Weights of a small mixture-of-experts language model, trained from scratch on English Wikipedia.
Size: 13 layers, width 384, vocabulary 37083, 86.7M parameters.
Experts: 2 picks a token, a softmax router.
Training: a variant of Muon for the experts, 4365 steps.
Below are experts of layer 6 (counted from 0) of a mixture-of-experts language model. Rows are named gate (a neuron's input weights, with its number), up (a neuron's input weights, with its number), down (a neuron's output weights, with its number) and show model dimensions 96-143. Each number is 128 + 24 x the weight over its row's rms, rounded and kept within 0 to 255. Numbers have three digits each.
Before each expert's rows: a language model's description of what the expert responds to; "raises" lists some tokens whose logits its average output raises strongly, later layers aside. This comes from a sample of Wikipedia text that the model never trained on.

# expert 0
What it handles: Table cell values
raises: "uth", "°W", ":\n", "onia", "illa", ":\n\n"
gate0:132158139154114154113128169143115157129137145123102128137133134148158107107108135141151155080137115114123139105136113145120095124130109133155109
up0:134151087132156111106144113107155126108132129126170092148101170135123144116126140110113122090115138117136080119161113172088109144150076109150134
down0:065110109123103124116145146137097109119138107150107131117124154160137136161157154136067146151140101148091140132118110150130143119094110113111115
gate1:095121138139089161167145153129113114122123156112130145187177110109155158187133142109118103088110119148138133114132106103115121109132068119119124
up1:193147129122146113095149090197180091108133127120165137108133132125137146125109133101133086131099129091141130115140123131091173092133120126158154
down1:110133095135070140121102124093113129141153130151116104139105130146109090126149106111168114166107092140172117145129113117122114125138185130105133

# expert 17
What it handles: Commas and quotation marks
raises: " and", " who", " or", " where", " respectively", " which"
gate0:149146144143130138143121141151102072153166113102151128122103153144115141094139146114116076108141118097121090127087102094133093116147081107109116
up0:170142138102128138104122128142132139127158117198075103126143109097105128128166100133153116140140116119125117147150102144106151127094131120119136
down0:088095144162082131098094053082117116128127135121179144116146114127133135169118040116141098159117146143113117111092154124139129156117110154109134
gate1:143130107148117175096108149092118089133098151103150124103121107154101109126096059110129125122146117099120107126104162123145095142104136177135137
up1:066088115125128142078141132191123151079143156127142136113135134134154129103116182117175147139133114117138143127094114079141119133165094186120111
down1:135137113061178105165085154099135112143172090163131085108115101133086092132124123125149132128131130108177096107124060092148130078144168123102124

# expert 8
What it handles: Final digits, name ends
raises: ",", " in", " from", "s", " or", "."
gate0:131091092081101158100130082150155173107143117138092116110122078139059141145126131131134160088116115113137156096127098129153070165149094166166130
up0:146085127144147153163170172144114123125097111109100087116129118109127149139143139125129143093138151091153109098086138105130101140096181120108161
down0:116132149135130105109087174126129106140096095144161103137136142117149112115103140097161157173169111083110109123174125129155146092119158092107124
gate1:158151109156165139132161161129135122132111138138159167082129166126103135095130097114146146171136155145140149123131131128131133147085127164105118
up1:136084142106119184089118128145108124148146106114135087116102120159165134117104102148148140102139150083118061099109160089151102098116126133138145
down1:081130107157172122131152116109151152167141088126088115149117125106164091133129106140117150132176129082088134135106169123149100112116109144112159

# expert 23
What it handles: Headings and entry starts
raises: "ga", "ts", "um"
gate0:148084118150124135102104140121109146139134152110142071110162063160140159140140114150122131093164115123125116144123166130115119125125117119100170
up0:092111142089138123083119125139125155187087092107139098143136161100132107133137124132118125122090134083109121168127082131067119148060113128138136
down0:092147114122108123148097124130110140137169105149145123153134120129139115116103148120127125103125152100112125179125083104117145160148149163111110
gate1:114091134125132177185103112175123147073141122118185151142127121137124064161160124124148095092165157119103097121115131134152121146127131119074127
up1:104156134122114153124159135109120123165130064141196109129148140118123168091144122096134126168106150123082146156152171134139115075138144141146146
down1:110132146079138150122126128192110124104123127106127156148132133145120159145126104156089157170134101089116134096109115121096114161144090103171094

# expert 2
What it handles: Pronouns and word-middles
raises: "ca", "a", "in", "as"
gate0:177136139100127112092101095149166112096092072124126080142159101149124084114092100104098097136139119117152083095147196131123126134157154140096158
up0:128145178151163134095113114155121156181112113141150146111108129080134115141150113083129125110117076095178078125108131155111118102147126141126137
down0:098120087123107154135129135127103147072152140104109135155107129097129096137114118161160163087136114094136093116118095088124146120171144143152123
gate1:123120144101143163120062135144099153150114146112170115144114054140133098100141144152096121188091134141121194105147105130119117130120141124105160
up1:135092110140150142144100106097116118193137109173078091102117126172119124141156083115195131136135127123147126164142129133120123166148138166110085
down1:158099104141137157174150125128134120151119113156117120169119112113127139121151133094102130149063161111124157083112120164163121127125185130112131

# expert 6
What it handles: Titles, roles, institutions
raises: "ia", "que", "e"
gate0:149107094191125121124137113155132102123135112143144110105091138130094176138124166133116163136110119102107083153086148147118124127105128167146111
up0:150143119156111125136130135117093114127112151078135154120090094132124165098090149129130160115119046131125132116116094120126067107160123159139107
down0:095157111127145089153139124159105152090133153111097121155119105103109160127113125124164143111130100102125140126128114146134120097191107147116102
gate1:141101117142119146099126125149152153150136089171116129109117123151117133132173106131120088107115104130126169106146068170122111153095150124155107
up1:116142104117168171086148120112100131114113111112140134103141133128140153113139109124118105160136128099113121165137120127137109114151157115107124
down1:149107145133120158094162134142105135172159087123110103127141128124133114153114114166146163150081118123194131108101155129082118104174125135131108

# expert 3
What it handles: Name-ending word pieces
raises: "hes", "igh", "we"
gate0:129129172071133113095099145123114107148146139121143119121102090133115171122096158194134119159114166100117187102158146139149119110116111149140175
up0:103105173160169137124137136113156155117134104134124137159118097133147080141137149163103144113148082148145104139175137065111104106147148128152132
down0:127094185168168155131138150137117169119078116184136109124132148127168116150114087171124132121137137149162088116117156125163119134149125130112121
gate1:089139169123162109142151133144087135108128137131130152161193186099099101098128112135122128172123146140136148140141133072140138182173145121148131
up1:135161119151162127127179137153130125153173153131130098123130140169109123129129169168173170084121173163144134158060122153104147143114142115173136
down1:151127145169156145132126096151133137127096161125105106126154156100151128140113087152161108118123070109124138134124162140145129166127119149151144

# expert 1
What it handles: Name-initial word pieces
raises: "igh", "ala", "ž", "awa"
gate0:152110139149135184134108108097164118146132118117158133099173146156143091117052170126086159124120094117115133128114125148148110165136120100172172
up0:107114128087138057121155102124131132059115140090147128120158141114106092159111132156125094116131114076080092077099135131134128089141125116120125
down0:133118123099090189178153161119114110104120150142101117120127093112149140134137100142119091164152123146154138153086130106122118092130127109112138
gate1:124134135121117105139120132115131131126166154149139149135131136099137069118112138139142121114150152175147166123140129104107181129101143116154117
up1:134108138131136113108108102179127133148145129104097116146123078145149129086101111115135168107151088122115051121150077127115123120129091151114092
down1:146125130080120153131093102159113100112073096124133095110167111143137140122111152160172151084098149114114112122142096114079109166125177150135144

# expert 22
What it handles: Sentence and title ends
raises: "====\n\n", " According", "During", " During", " Also", " Despite"
gate0:080111098135142162112136176110130173116078090094097090126126155123079127113153111159146108148123132122158108135141124170087113108139133099114153
up0:114106149156119095109118146100162153136117081120136100136139135150121150140126098135125119172142164116158169171144124114156095166127138159112157
down0:112138149091107113108126129128122131114138094138109122136164141156166123162137158163134135143123155149097125153116185158173146160167149152127122
gate1:123150143136112103118136155132121107132107208150079150167138157134129129126090105103121121164111138132150147176099140051136127124165145131124132
up1:090133130214103137145126187107114147112172125084101103128116154126163129131153122100145122130134174132141102098158107126156069099171087140156138
down1:116155142143097115118139141136120134121164117144105103089112136129113114160121130125114134172157114164132146140149107126099108082134099080128128

# expert 18
What it handles: Prepositions and months
raises: " the", " ", " this", " his", " each", " their"
gate0:126124122120142160126100153118147171103134093135134127147166141140131115146125143096124135172108121133125100141132094115181134137136144150139126
up0:117143135121114128150135116139156141093143121130130101114122142136123113152151141104124121142143142141149156138143120096138176108115099104159090
down0:145152156086091135139122172131128122131166114151116145148123122099117098130151106107116142066168122128127086131107142075094108147141139105134114
gate1:122169145124073116165107129142153126118096133076169098160108139144106139122156120136126170116161095144121108129151086130128081086161141119116103
up1:137096115108176120161130122157118056141149184121156141134105144122114058095134135117118143135119123120113103144158124122093095125115149107168131
down1:120138118109122184131115185137139139131103125154110081162170117089131166102100116138097133100140154147105151128124112105110133120073137171169086

# expert 12
What it handles: Adverbs and verb complements
raises: "ú", "una", "ung", "awa"
gate0:138086133084114090113134111155152105121116121081148130148129106153086130144155153145123144155166170112125090163149111134128117120124120107116151
up0:151121178134151129115171132128146127128097114105135117117168092144114119177115148134133112149124146153158068121189116139108134150097143142129131
down0:134092177092153147094121124128126141078135132106080174139143119105126141121116138141124124110138116132132174139168098066100120156196100100143110
gate1:131157145137168117117151133156074153181109139125138142136160066115126169112122149133110162150129151125123112159115155116149137129147102160109190
up1:103114160123123114143154134058147137098068129159177114146112169177099107167125148164126162152123113106127140094124110150158131180122152145090126
down1:101143113116155153122179151149144102149109143107114101125102164099155165095111130150138125143115144147105119094136111119144126106109128123086106

# expert 14
What it handles: Table separators, cell starts
raises: "ts", "aus", "ual"
gate0:098134100105148157163128141129119175149213126104107134163145139129126088154112144142081142106137095080114163133119079152082129134118111151098127
up0:109159106094140145130106123174123129156105109149124104140149133105161141183108127147143136142097116149100136126138134155139143137120113112091133
down0:137115126077078090103116136174142122147139114128102184104124152125101098076111140160146135177133102088115118131116118125119136071143138176154123
gate1:105149131158142146128136135156129133155121131105112097132152108159123153174116138121152124111133127106126119130093116141118122136101182127088107
up1:121125128106128154125135145109153170127146176096145160099120117109122150084110144156141129123129126119143126129127119128092168125147117137069121
down1:134141104117130119147119136134117089117089119143152136080127138113110103146108117122138121119123147101135144117126126096171129181118158116110158